Weights of a small mixture-of-experts language model, trained from scratch on English Wikipedia: a sigmoid router.
Below are experts of layer 6 (counted from 0) of a mixture-of-experts language model. Rows are named router (the router's row for the expert), gate (a neuron's input weights, with its number), up (a neuron's input weights, with its number), down (a neuron's output weights, with its number) and show model dimensions 128-191. Each number is 128 + 32 x the weight over its row's rms, rounded and kept within 0 to 255. Numbers have three digits each.
After each expert's rows: a language model's description of what the expert responds to; "gets" lists some tokens that make up at least twice as much of what it gets as of all text. This comes from a sample of Wikipedia text that the model never trained on. Tokens count by the router's weight.

# expert 55
router:133125079111151157137156149182112108120168119119121145099117117097112154133085134195077144172115136133111151146091070143172080083094186150154120179135056127145089097115088152075062113096142098
gate0:144135116092118161145076079175123140129193128072082119102134086101178175118122131113134076110149164119132120127139137145113156105122132148136147149138173101143156099105158214153079100076196170
up0:141166158140085144167116116090134143192189130158189113145148096139136144122143154112192150115063152106141135157146156142179068178241120136134170088108086089169080123086081138099117140149136172
down0:109109147136135050117104206164067051148093151132123139135116131137104130082145140129083140156173087184159116094122139129121153123164177132124115117142140098101125106178226097091142113146150130
gate1:147129100105134062122076157101133135141087090126111159080120156159119071106148138130149077103136151086094127146115147123096122137074139185130139066096104134126144144101148219102080142107135103
up1:114095154141157153138198112184131132139141174160149103149174072096108176150142107093097155182081110126174126069094163155084139122188114052157165143127155124162079135122111037098121095137151162
down1:169145093164081149112151181184193107127110145215126183102093128200095117128140116110111109151178136138130154083109092153102139115129136191073083108174111085138160139127143140110109128176130103
gate2:166156183138103128113129122115181199125185102165222136123132094122159175141137133101206148112136106149167178138118142149126102146144157187177135172067129107167115080059085118117123132157127087
up2:196120148081142125154125139155199133077088136150134076152177071187149209054130142113124159051134176160121100135113142165155104082101114075112157103106141126177082069111070108132147150116147168
down2:095116085144147171134202151052147101106166125120098166122181134098174101141144098142085133139141201172100128164058126106136099104165108104180117153094128127083156141170129143147115111104168148
gate3:088111170093111149116162130174162126101148161159154168059157133157197141122127148102069063094130134129106098122122197141103138137100135117075215141140172136113051124103075148114156143112076120
up3:170080148098109139175112102134167148175108137041122124136083161137135161196101130152183113135196165144115151137126146088135093128093095116129126083110101089160087116107156125127157122119109064
down3:127102129103144163063071140139179102160103137131079128135120102147135127152122095149155105136092091077130101120176140187110146129083088096063117192131209127193145120098147090103176086137154168
gate4:138113101140112050148116180108183188095077113151128132137133182153102137134141118145135098141137112127082107131179127128128180139139111128112112089093142105251126134150068122137118171114101081
up4:097109161158146110090126140164154113136107119138113138185075071179143114103149185097134124113126096070094095115114162074117106097163154139133187150171094147047103124137205111090184150101138133
down4:128187081104145198139195082156145146141151132082102062144105124176156099146112117108101147098067166119098133081119102134102104137058138096096098158146171157134191104112094149174111090115126114
gate5:103119100179099098087127146095143187161177089096143140106102149103114119110071144126123129181124117149107106120075128126133114152150103079123152102098092140136182066152126114089150161151143114
up5:103174098149123138128118143139129132192177149091126167139116182114139109149094165126072085200111165111130143103107064115128112111071109115125158106083125204099213102163139164147151159098084136
down5:144184132138159119120136086165138175183087164100164143085106115105137134109185068180148069108148120155172123126176177142177153082172175150134150188156160188142136115088088140081180106186183135
gate6:228120122099115111137094085104101171126123162126160152162073100140135150135082122164161157168100180132153057110155220094108136052051144129113183139132195137125164106104149109107152110132111129
up6:098137115145114172099124083127127135097179111143186143166151123148104168147092167131131119160075168119152121116098117089128096122135143083132098085150099103144129131093092097127179105152146156
down6:123178112125106096082125126088171133074156128114131118139127111108071127121087081180112146131126160084098150139127113117156149109175074077133064156113111141055053175138172063112140100108088154
gate7:133140113099137112131120110155068158117180152139106107114093150152090096099163105127118152167110156146160153083213134193137173128182118127074107120142183101131049126092159142085167097114155156
up7:113169174123143171100134032127120114166121115091081125150103078108134173144143137176123164130143165163026186157109100123128087150108089161159107107111174116124179131099122143157132181178158144
down7:147145156154190034106174080136100162129167097160127109161108109106110173087093171136131154104162105081202137097161152135112129096092189146083136118137131163107128099118103105126171170063088066
gate8:163143126113196128162118178121090122129165124187161127135148113180143070142153155121106162129112107140201096121106144119147217171080189103134148103085136118196141122116120082158148127155157155
up8:167148116107135098150157109121147183112067102095108141125109107139158151042122136121159125149140173090079113125144110153103102099114132127159094154106129103112031131126127173111156189148068110
down8:078127091146150088182189121103134126141092151122143168166127156173201101148118075176187139177120190152161147084105095196085194114112193093173161120098097154131137082132126169144169128120081108
gate9:132117147127110161139100191132131168107105091129162165145146208125136098117147156138176045114100127086057141139154146060075128146049142189115098100069132120065129166129115152148150178091161108
up9:150107105142113132158134162059096143154105159116125146122161091131155092123131154120066150118108119182130118134127102104154149148186139059158112124166079108136139122145133048107135132167158095
down9:154119082159100152144135133164117061126128112143113164155092136160130118105127039087155112159132141116186082098095081141108088159150150151129084099211166104141156175153116146111114129155137075
Description: Year digits. Digits 1 and 9 starting four-digit years and other numbers, as in 1934, 1868, 2014.
gets: "1", "9", "8", "0", "7", "st"

# expert 7
router:114083120142173161121146103116084128125122142087125073114141135188073143188078145134119107078137123076158085090117127081087065130112177155083145148124160119100104098171127110102067124126102061
gate6:096114143108143146171139135142143187116088140143165150125155203152142157109120131192131085148103078144159103158139084124122136081121115166191099155129137126178135141174142169142106165094103135
up6:144146115078148101142141146141145154137166178115180141141145158110114132113125144127107151131133082118192144178142099128150101143103144101129066161093125161129122141131189103133067163157160140
down6:136152067048149103138091135179125114103123168124064168105088124150106120160123148165123145182148070132135093104161145092151083085119133109165065125179098159083092120112220074148118129114126147
gate7:172120120096085209147159095147129162109141178100128070108141180116137113116123166134135177119048202154110103167091187118107150058171145161153085157118232111081127121082109090139088062095154093
up7:131167156161113108063173086143123067123232143154179160114155170086115124036092123133124114170141101105149142096184136117135102131166152139135146141141119126126170191144138185104178165141145195
down7:115138184077085160159093130165138090086163090183138142089100143130120107169197146107156168135094161063100153102143105215142097106086113172138120135132106125097155093186080121123129121157141167
gate8:110115087086106147048167119118170143157153113173083146114129109138159121102252108168070152115168185136093133103108102142153103090056142120065108126083209159112089138154105136125147069154120154
up8:080114119229059102142073100120176131127151159095097140082112101119136126093101142105131117091135132111110110094125160142084095143246174187188118114130139111160121145141128136148083098050119134
down8:085090149148052160161135109110115164121169080091150043116111124121104136130143081135118155083127155122102123141121125204043106191119121136130155159136141094182153150106113193114107109134075104
gate9:129211100140220164115170166141107183154154126175155175126099141132156113160134137106136124085110099163111155135104101113102163102107130126098105140123143104129119154200103129121141127095139114
up9:105110148179052137092107095114118088138161165116098152094136175095130151137104135128130114188145104119159151121120137165172105154190128099143144112122172095095103093047080107077162141088126149
down9:139097126130085135109078180141137068098137137143069094134164095135144155100157161125102124086127169175163151124098081152109146110125138119110194096113155152134169105152111156188129140122084150
gate10:176124130150147125090185166131129103114169159167115171143117135089119129142159125126125168149101148096128142094162129144185128123065133094095114138134194151130149082123122118104123091087148125
up10:164122121190161147136117122133178073109121130123087109137104120127107069181127151081149106146158110120124108089158154145175098160132160125122149146092176140152173129157111134118106134105077084
down10:105112152125160192176142132145111109120185132150151089111148127169118123119122109138142145100091120120155144153121148163096065147128106119085129200097089148121176104119097212129149111139080074
gate11:073135146114152086136142093111128149104132148136220148091185152119154087149152072091124124162141138113157169142131155077064139137125188141092147155105163146141162134125132100135092141062149108
up11:081200164137192097170168153115127126031136087077220126087112129164083097150122093144165112127112166125170164140120182099114078115047158162096158085122138133192157144143058129109107126086136108
down11:180133186168126100138119158149108087051108132134099129120168182118148111148153116087119146145114075050114110159104115140142148117183096136109128095100096161128139142110146105111118133127088095
gate12:105094126092101104125071159132118149186162137058104127101135103119122149134098071132085132066090100116142175113094106107152146135173154117108200100109089083154145113164153182080097150123090121
up12:098078120147098152171086100076148096162150158135095134095090127146116103114116160140158153059103139168119153141122125121175092171149130120175105132164110111118152121105076131152179148089121110
down12:092094166088150129069134131082150112090102135191136111179181134132107159114108149147139107070132127088127128169118181120138134107181083113152126162119123172090145114131116091130198147127104127
gate13:135204149112162192117117201110131134104099169136138108121148142099155133139186142157151113154138128112126133148136163171123121072064108123156087131092083142102092147155150117138118139063104136
up13:076073130163121112127101123130114153188130088096078153145112069159119057125065093082138132110133122117074114159132164108142061189098118126081153104147135113153162106093177145141194100164125145
down13:186141130160157123202142191094103120141090147138120135144136095081136114114146161127185139127195119146167106141181125109125147150080151168125203143113126155135195105147126162184088147125110107
gate14:125118080090103137119100127132077091160062168112097105172129163144152099088184194120166139137132135152136181149169127152146118100080084111071155083132184174138107149129083107086110157152134110
up14:143221099106141158072139151125072112149128128091162113142067114127182077165126175069115088121101169142079119125120102146210082136085130098156156118131143120150121127110135096130142052061166136
down14:171152153164082148146170123118103092133143140123075114122179151147133147041136085137081115143109153087117154174167132143092137227161127118116157137153134172128144114085135149166092138123125105
gate15:165121074183172129137084150150149092161075170097118134134112102118156128148188138127115087152152124139083040125129097129144104111145148111143174121141157144156110120128174155086138138090093164
up15:151151100159132160099153194150134114135062164144129144162142180132161148133168163152128080151061121164079092134118103161162212126138125097131124123165161134121127140132144190137121126085166136
down15:176130161090176114134147140106123073093102160142098138144132136153119081179139156154195085119156025079163072111164116063165073147106051105127144195129088189140118131088130101130095136106112129
Description: Line breaks, copular verbs. Line breaks ending infobox and list lines or table rows, plus was, is, are after a subject pronoun.
gets: "\n", " |\n", " was", ")\n", " is", ".\n"

# expert 30
router:125064143066125126121182069161129123154146122119098105088170130133075140157070182122129112110114131140171123151121112148098121114116163172112098128116076115116121107154089095094093148141141103
gate0:088095108106101176163104155130157157159095088100118142074104091136134101041103131202102115127118167159111107142123125134079122094092177110187085049161116202107131178108092113170144149118183162
up0:095126136139114109149143130116154104148114110127180157146119123193086114176145132119121177158107136048173072114153101121103100151141093122164129199197160157123077132109154152079097080159134075
down0:068152101155096136155138081114090158118115135056157105148058150146157118140117125137101105159184151211128061153154094112138169145207113089160075139167175076104112062095110197155149137139101139
gate1:165143129141099101080135163143135171072118143124140084078142201142133113119128119135122143120108104151148165082163088060115084105102157115122144136097088108115154109113145115120095174107143176
up1:068107152172081176150107159119100168176132118133087134172145158121098099095124210150139140099084109162119135111130102094120130151181141177107104098102124119179135106158075134110148123139166142
down1:170048109153129095196172173104168165142124144064076090083154151142127093127119123155116148122101110102137136129166080122169141081144161171105151125140096119158116093121071124095105157163168175
gate2:094116100135125170122142070187093138105151211115113084135102136079090085218202135092050158099116096056141070132106136083099150205129109112136145123148113130086136074112088131120087121148188127
up2:117119158115059138131144105071145112121164181095087127144093118084102072115202118169120133081087143124105128177158142140108175155144141171106067181144094130111097104102117172143115180126138123
down2:152091077122112171139124111082104061158088089117178141115099139137132093117118137123146152122177111150110123149154116158120150136105114142097169089125126083210161175108078143120146216132109089
gate3:105135161022124157057136138151141184143154114137147108105087165169103091129141161152119102051136081143133117126098089159130112116128144127068137076093127095102132151096103155078094131101116141
up3:128122173122076113194208134111131119139098189097128090094158126127161148131141111144110114085124122143131192085128119113194123133176098107164103092181127084121112088137159090130096156106051126
down3:123095132082128174128129138096153127084089151139180188112137114131154149144060123130126104099088114064156109172150167102109104096124170174134129069124152095138168152110169120111127130087080108
gate4:057128108069139130166174120136125112099111121121149078145148137174132116178166114166159132118095149171105204132058178175146170136099114129162100086151128155159102112125142136124116119149107170
up4:121114084105084151095165137131127146133085163099126098130107174128072110194124117161158167094074081139126160136108124097106088128120129106122152156173156110136113163112076109117123176165120096
down4:131133142176144082142153100135108130133159198117063134118081072136098125078117102089100172094129126174127130114063139135167095138101143106127033122110107199213074118145092108129097140163095159
gate5:110131140132097158083151140133129157117115128140117103128147134066085126162166073133062127135084187169068122144107087146137186187094117150107132108105102187106144122154075111105112101126085176
up5:134088118113132136110108092129161088155097123120129172111176104128162154110078077100132139095116185127066177103142144168149107139081172101106132100064150151112140120166124134095162118087098101
down5:112204114150199190141132120137096130098143128137104117181109086180127091123144061187082144113138191148090137140162127140199081185094139138147115155165160172098092101129179156169129063129103165
gate6:107080145092101106166129117155151194177100096130117114120112127140114060122195112136097139111150091128141136168123127139126077155096095119130118084143132193145150088121109153087145116135156091
up6:141145088107138108158116133112107197109147127092134133102110120101115128090118097090108084223164127153120105069174123115119133171192172164166178155120149159062140105176127163123151096149042114
down6:154090112150141079143127177074139131095133158159084147106160097097116091134201127119083188089155179172165172106108183096124190160189144076127100111076107158122143127148111109094078164137128142
gate7:155123114125104091114191128184141118121120171120116132147085096225134167102132133072064060116104104088131062055151078177062134145137146124103166123102129125099123130103084145159161142156153157
up7:125136091135149089132206065126179151096097173118119151185149078204128132078149073154109077123161152176070075109154169151100147141159161115129090150120145185159171155127159106181161171151161184
down7:156142107145087063139199131109157142112102071164141123082058132146161121157182139116100161141135111103095099101098119143125141173163065169171120128128135128125125166117119141179160127159138097
gate8:128130129130118099109082125157104133056125132096171111066103153101116135129109154126102118144120087114151054124057141134092104029147148161163104165117119120147143122174073154077147161144115102
up8:125114101088061108155132131134108167139139145105136059171108129205159069107086147081128139065080105136098129119109085119091142121122136065107144130106145099123102114114112148120138132116077146
down8:136200149131107113138093174068112164153066124091175112091103083151138059081116131126182146143131148201085119153139148155071123104174163107111091081142166094162157131113100130156126111177103182
gate9:154142101129163154144070111117066107079193115154192187177154150154152100152128140132149116135119169174098098169138148161095112093118107134133179134120180138194159099086139115088152133162146127
up9:153185149131130157117113100056084171117140065143176158090185056115137111116129104090133141122159137089148094133119152140157126139173190149134120085151139132138109133112145114121137143158187083
down9:093132133117155163158074154161152113111128205100084101124107137100098133165151147144140131150080142121174098186118063134145132122113137120168188108096139167126129124128107112161122126129148128
Description: Table headers and symbols. Percent signs, Total, Score, Website and other table or infobox labels in election and results tables, plus some digits and "of".
gets: "%", ")", "9", " a", " Total", "er"

# expert 36
router:155091101132160136142108110117073144147077128153128123084170181150129168111138153120181100119084124082151109078099141071104148116090154136125176128113151091138122145125071105098084136121090099
gate1:128128123147117141142137140156100099088139119120097156181166052088132132098113063174141125134092133166108137166141110187123148191159124135170142130133152085147113114117118121128183113084128137
up1:127087113150142106067134094111190096097107118154153111057114130114107142152091089186162087149139162129142143070135078132157119076079135135088148114135118139115160168106132111110127121139086125
down1:155146109142081077134110134088150116173083120077058219123080146172177114114111139197115180116183186140153103142101131156089146122158087137137061097155148125092077179113124137110098151130116145
gate2:148157140123137140101107157103148102159156105121173148197118150128096122091197136135077109104056119159177060099116139144148112107145122091127137139132194122148159102126110132104100144188180110
up2:160138103168114130073112124153104091172154140143135165178125151136113132158108130146120089109091135123111122094089124172130102153106107078119152136151170164054128143142134097160099126148144117
down2:134133112111160118150176103125141161112081088058133131095135144174208098106085090106159104132149149149177122177133144112120132124149000140147127097144115124095111173148059118125113143098122114
gate3:150128137084116131166114182137131116110126119148119155162110092104156092176138159109104157178085145107161167156155091088124117171130094091107160149122090149182121131188108066058164083223103115
up3:111145138066184151164126146103139060135109156127150129165152131112130087096141126120094151131069144088149111179164028145123145111099112104125138164126088182194098119145109125113150085176115081
down3:145180112153117101175059113139143135105160159135124124141108098094146185142198119098101091177127194134113105128145107125145085091112025100114102086089125157124130111198108141185088099139124161
gate4:122147150109150111077091109159141090144121170148166156112074057129144194155145078125127106190140152147149110043131132116203076153103103146112159114129177176106118111106104191167066144144071141
up4:153127090093073142139126081100090187050132066153118128090149127107106096159153166178092118125204116117129177157196130099107158191147162126196099161124109114122194140156155104125131123104138106
down4:105115093100121112100112174157138152145189151204124117125138177173104137130180171071117156118096148096151129172125102150154166169108174121125097086134112146190109113129139177085190145120117090
gate5:162091163161196155115077129141129135171187115172112139093127146161144139157108153152102142161067097108196161076134121118152068179186103086085139125119172108159100110094064083101142119085147153
up5:118160139111148160106097127108159129178210097140109103087077140119139135102117096140110128087064104150142177090137083168176124125149142094074126155109175106192127094150131165130137105127157127
down5:126069109087177066158122086121142156081082143116149128099166121125181122127145146098131095119105159142162116136113169048092138135151084167136109137153151182119102142102116085126106183122057078
gate6:141088085155158165138165101113078098144093071133151165138076156049162115140197119089092164134109157070078154100069128147083110076115167147163089193074152119157159105078145084156137112144169190
up6:149100087165129203168116095141066148106130110122053120135108147100140177177153157091100098067106131109092157071027130136109150120124146198156099138125138121157153115120174165170103099153136168
down6:155075153150161133161137103107084123091157105165135133120205163108141102168173087095075165108162200117113119093088161148120129120199139165102079168061120153108139118127131148193119126120149168
gate7:159112099140181104096088063129079137098118150141086143094199099138146179103110115140166137161102075122112136085131172140093232105110141139081128171203146119130147119151152102085098158147131133
up7:113074135078079117081172176140137062158146136077168092114055165168119083184099142127101139103133132151154154098163066153110094089113149115184045130144117121133092080155171168106111095146155141
down7:115095132125155180112150158144125173140215117109151149156100168148144115100127140071145138118146071133085100178081100172119186178131074069096101119149138112058168107176103187151069106145103150
gate8:129130068071081104054122074124131061152091096130095106182165141084137110081178174152097163123105144122088155150155112154158175082139091170180138102088138105130093117090112156162180128098141061
up8:127139068063071168136144116162122127137132106129166103141155099094097093179108165101120149122096107083133108135084068093092110151133086069150172137144162129085166151120114128105142105168095116
down8:149117126121108082121135166110164135141120096188161074114107154166145102137141126117121089142088118075107115199166108084131123130151037159124153138145142127109161139187133162084137151078137131
gate9:096114152106158142170141096125164106157150175139186082154137189130100080083175130076145118133156102110120146097119094107166091140114109150069093149156169117125093163086167169073068138126202171
up9:143174118163118131079099146160094129088131138104116203089044113183125135182083152146129114078145203130112110152109159087116170110115148121144157088167045120143151082154118161138163126127075116
down9:178111160082119178065084155115154151118161105161161118140102105126117155115115120123083159172068140154162139155165102156112059087090197108160082104123111201140129106157170137075174118151151092
gate10:134137127110133118154129087186081179142101100123154109133036118176151085142119080156133166185097160106103060094114160112153085126139123144142179111156136126101144137096152152157111097158168139
up10:135112127102076115119107185108127147098134099136127135140152101119147135150153148186148138132129175163098167175140111128083179119203131153118128148069106093191134100156114127115197109156126076
down10:123130121059113076102144156107138141112080167124136102088159109156062106160131140158127173126129104116116152157080085165112159106140108072115094152115139124144097090194158140129092134149119159
Description: Copular and auxiliary verbs. Forms of be and similar function words, such as was, is, as, were, been, became, not, also.
gets: " was", " is", " as", " were", " are", " be"

# expert 31
router:130034127119174142159155129133140124131111093077127072084094128165103174135116141107073099132116053098194135080142105089125048091150184128097191157140102192137140140115072103095086190156125105
gate6:145158118115148174088157082123106171103094116100167154168135137132178136137151100207143140120099197162116092106112148122138135123151151093123168099120111131076139121080199099151152101136134123
up6:111170090121104109115116131102166116090096170094102190105110096121106117110143156121170122107082137172114138158106175123131161091099119217184063070119126106086146155066080125099108115141151095
down6:060094194126112140063133153160155119129195111088107127092110122124097115139135151156153128122138120085107109135114104105139101096111131122128120048077164103080086139115118128160146112125166134
gate7:127166077093108112165103082111130157117097096175163081124162172153085131123115140165123169124071178078160110112138100076130133124158114082129156156155062132129112124135141099111130028134124089
up7:135152145160152156122144059133178103176094112157135163137119097107152099139170148134113154179175165155116101116146073141174072121125082155140141087086109135140111113102114113132110079137162109
down7:188151188174074105098127114075157163149115157249131129163119114149114138119154156080066097113169186142036105096134151101105156172162111140161137155142132111154112154140114140117087142114130097
gate8:088110058108113120116104107150105107134104137162083148137140127107126122094122081115097176141202097154116184185129086065122176100166176194113098139149148130154076134149099149102127125138059165
up8:097145183131186074069150115129160137133159098159102098128086067123120109158080115100089117115079154118123147142154138110136153137114075154102130055101078118162156156097156132152120151103053144
down8:164060132144153171123135126110094134112183148102130132134092148154103175126049188195129112084074095118120093096151172122103094116182145172146135116120106127159158158076101090143159113171134130
gate9:097173089114112138105145138138112139105172119088107082161133103138149120110131121148144131142120151185130083178148124124080126144102115117155077095144131158179122114151121094166121079094124182
up9:145170099137088102130154172130115120129152108131050031132069162116121156163116134148120158134114095110158135114101141122177090118111143155131120087106106102144114078085107158143102153145126151
down9:153135123166106074107102143107164062128137073098118079102115119123135124072115107146101133139144112169118136172154120082146083126140100089118192129130137095181137170206110195096165155113177125
gate10:098167118122151098056171095116115132132171098127179140124127097115159108146068204130117120069119125110142112146118130107114116163097140158116142164180160164155123181150139094125129156175150086
up10:077095140162098104104206115177164072132140145093085045063092122176106099203139149132130117134129120127111130114109116153197097150185117146144130182167145135043066102156162124097127176143116136
down10:184111109111118134205074146100111091168053152088163121146148167109144097151120144176124169145124149112164125137141141148139109138146146133136133143162144156120105031094134108105084115091130121
gate11:076150175111103169152115147094139129093171172148169094106143189110119129144155087093146093134076099159195073167134118136140157136079127145168110125118117092089146151134165108119127155101094147
up11:151078173138110196119115161132089144125110077095167118077123133132123151122162148133151135105124126134110139143072200102124096125099131141151140165109097101091171121097152118086080096146140125
down11:097167130089112197163207180107167133111121152070094175162146143123176087148144105155143155138094115168165093147156091161126146099083150120099135122157069120088149128086138151180127075090133189
gate12:089165119149143110142110199118154124123086112107090102094140131088082159162164076104139163131156149181115114130124143126186129081125158170153149133165126156109122126160130113063112154125125173
up12:140115206045098126150115176140123130099083146115137141121121115132135113058113097096139184096115139098203125130116116140103159099133161101138133143119114217105155147151143104089109116149162130
down12:165180163074106115104157119106121139097077192114161136158138118037112131115140146167112093108111161091081139153116136161087102087149171122149055213095096129087085135078098136135098096113163109
gate13:126124066095175148087166109137157154148132093087077172122139110121133150104152123141101087129116142133130116110115129131117130113125147147097126115104111161084147140154164143100102134127179145
up13:135132040056182150112137152145097060141095114116107203094117111111111107128169092164050109147156095110114053169169119164140101093081137115111125120098144179089128185137119142078105214144159155
down13:132098123151114086202085157112184087147113109069144087140159126182112155168166114156104158151113107143139111142117089111153074104121090095124146150156158128153171100110133077126092102130134158
gate14:173092129107090090168065132154139170151103118100157155123128104131116166157095141100099106084156131183081125126127191084096149113125109142139141093170120083158134142131093101130118200144149117
up14:067116080145105154186042130082066133130150129168112127126111090159096082167118133153136146160144110180122165174173110103179130164121134161147191156154144103143162139118136110136126094174090092
down14:107148097152106105154126182081135063132081122155113167111075149124199112156114122172105171153184146139165136110132136166092112159203144173141067066132109131113127172130130103078148152183198112
gate15:138126127106151138153151193100115092087097145152182125091110124161156094168176085119117101128090105161174098130123152130148109143145105106106159122165123139106143169170123112065125153152155135
up15:190140091168176082145149185120101138112065108136149085132123155139137099120109144134161135149150124178141102151109129083094126138211119090095141127148131108166102172186136139058058172145104086
down15:188159144124063124101153143115102126133111132123080131149121097069115103092145114114109081110149152117061120160095137112116074111132165100170053109135153148112174119142070163171168112125160122
Description: Parentheses, quotes, modals. Opening parentheses and quote marks, table line breaks, and modal verbs like would, can, may, will.
gets: " (", "\n", " |\n", " \"", ")\n", " to"

# expert 16
router:102073125180138135102136103171076142128094106074108105085146148121080188162075148147110126131123101090163152091095094108130135089100140175117183124162099142170065111151138106088131097186125106
gate0:143128128092116133148177121085165151093140146167138111141201109180159156146089106165136135138115152145178126140097150096082097118078149154153128193156111121099137168077119069115154142145139117
up0:136126148142118171109098115109090144105147107143156149163112124110159108156128100121123162157110188141087117174117115102145104105087147165106107137054097071103147108050158097066164151108082136
down0:121138218153133115109129169120133154160115121117114114120133133056112189144123060151114106171186109174115148172134119079156104122114100135107099095133122159104095113091142142121077129177107141
gate1:121113119107213092120083159135118171107131118121140118150120100192130091110119176037136131110133159094168106161166135135089192142150120121171192090122074104137098110130128122186113093155173122
up1:104123146185109146127121172183142141089151180130096100093132116079092195163092083113111116128178122090172114061078165111140138088082129117133133170131145121158148112102141173124160180119083083
down1:131168162121148087127135173145148163143138133083154148130190174136173153162081134156150164131053085127189067158075130141076150113171170160169105172133107156145155102092094142153127111158113110
gate2:138070148114065140141149154161146124151132156122125055106146145100119127166110083123138072161134103097101163085168134140200113159119100096134175156072197143112116126119141142085139122082064151
up2:076129153094127142167164099111092154162112130100187150181145149149096126124064112093156131163152175114225143129154116132194140148100125144118191152151149166126122078113164061131104167158068102
down2:157152156031135084130160125157094149144120157113129140133197162137137124157143125154126147089146130149126200225153167173137134165124116111111100149083126096186095147133145189126127119163129101
gate3:137142150151174147066148171148135085168065149089137150115150102176166146074113119123115151141089105120166143127146168185155202144075130129075107172101126166080132128103133200111031145174143164
up3:098144174166129177115180102091097153116165093138113105176121188149124167155137091046151085147169089108090127102131128094166110112148123157139140147100070098212152120141068095126139188141124087
down3:138126129133086146101179181134114110116129129174105095137136085166146134111126167160196155096122125088137051117145145100135116140127149178135162141117105102153096117152138171105078109118137167
gate4:120109161182112082087217118170137179158155114130172183165137110138071125169114113117165099116070146070133113102147145116122070112078125155121096144105151127172128121126133105091130161139141074
up4:091106125085097069096098106130132095105121111092111092117125130156150149117089169157147076096124112131115104120157120136113166073112117058138071119110126069115100133107140148153080139120130091
down4:175158069119103160087134175113099081100149131050115123110097127127164099112103088138143156150108149086082127147099113119124173100061135113082135133138210090172134120171143064138178103109124124
gate5:094107141092099108186157187116158160096096189107149104089158173164177132057155092159122176174115113148133128200149133135116161103104163129173116207125142093174119118105110169139072080135176152
up5:157136157072107097107079149136129090100153115150202148120138087152139206092093110132176078141097107106147109174129132202132179088094148135146145135183113139121135147089141103148157148081084098
down5:150180148110134094140078138085086097083169106151141133142170091154131119151108100155175145166102144122099113129143181151089123120119082136103158144107127123100168142136134139116105047152133107
gate6:095126131128190183253118120079143141104099160083120180071108097086115176164074057126127098163117148101118145127114104133144099149100100161144148143126125170133110119146126152168127103116092101
up6:141130067109120137174132128126097093118133102189144129163096145112153115142187149119204147091142087116176111108139128078174128150126138155105077199148116163097139152165093104100100159182157133
down6:119101150153120164101161122168038121137123131115172114121118111144084160144134094168099165159097167155117112165147136110087133138136141128042115111038123144098107117092159094059202095125109103
gate7:088145058106165104132097150059112164071079122113153126116099116142107099128102158127153141147096144141135152125084090161138150106129171133164176055112139126180093110124119069091060136162066161
up7:112154163135116127173110194172132115139132117070141144154112114109113130144139131170107133126136054160121079143138129066124136059141139155118090150150115181128193112126120171116159187144100103
down7:198160180094169116135088151104098154131182137165142147069199156082148161150114119150110131118079150141181132135128166152104124083117167176123104184141177117096171081122130158150149137133082071
gate8:149134091139139093146129163121084134161136131067140117072151131104132089134160156106046123144132117113130146112120161106156096170092167127164149138095090150115123154162156173158180121114131071
up8:152149142108105132158158134149138039113125135096158138077161144112063107176110107078174136125115073125146151181106123199125184136113093136097113165106120095147173120112099084117120117062131120
down8:106156162166199192158091111106112084103137158132127137171112123167155128193050140052130104155137161144114116106112176175091125160107136116076131141108116170092161047162058101143150093145106127
gate9:173161086092096155138113112160119148126105156110109151116141138156127109068128182078129123160173142168128098132143163123101127126138159168150139127135087131077060081161152110161148106139124120
up9:214107110163135139087124120159166111105147166106125127146150148128140154148149153101093074133027126119085095150153115221070147141146124100122107078080125101124104111095124175138098071154158105
down9:142123212125180124130096122139096105132153131134139113088119105196082128158159146086179146050121127164127153149092136165052104108130149093049104119130113150096090126079128120133147108184157139
Description: Leading number digits. First digit of numbers after a space, parenthesis or dash, as in 1951, 20.84%, 0-3 scores.
gets: "1", "2", "0", "3", " As", " among"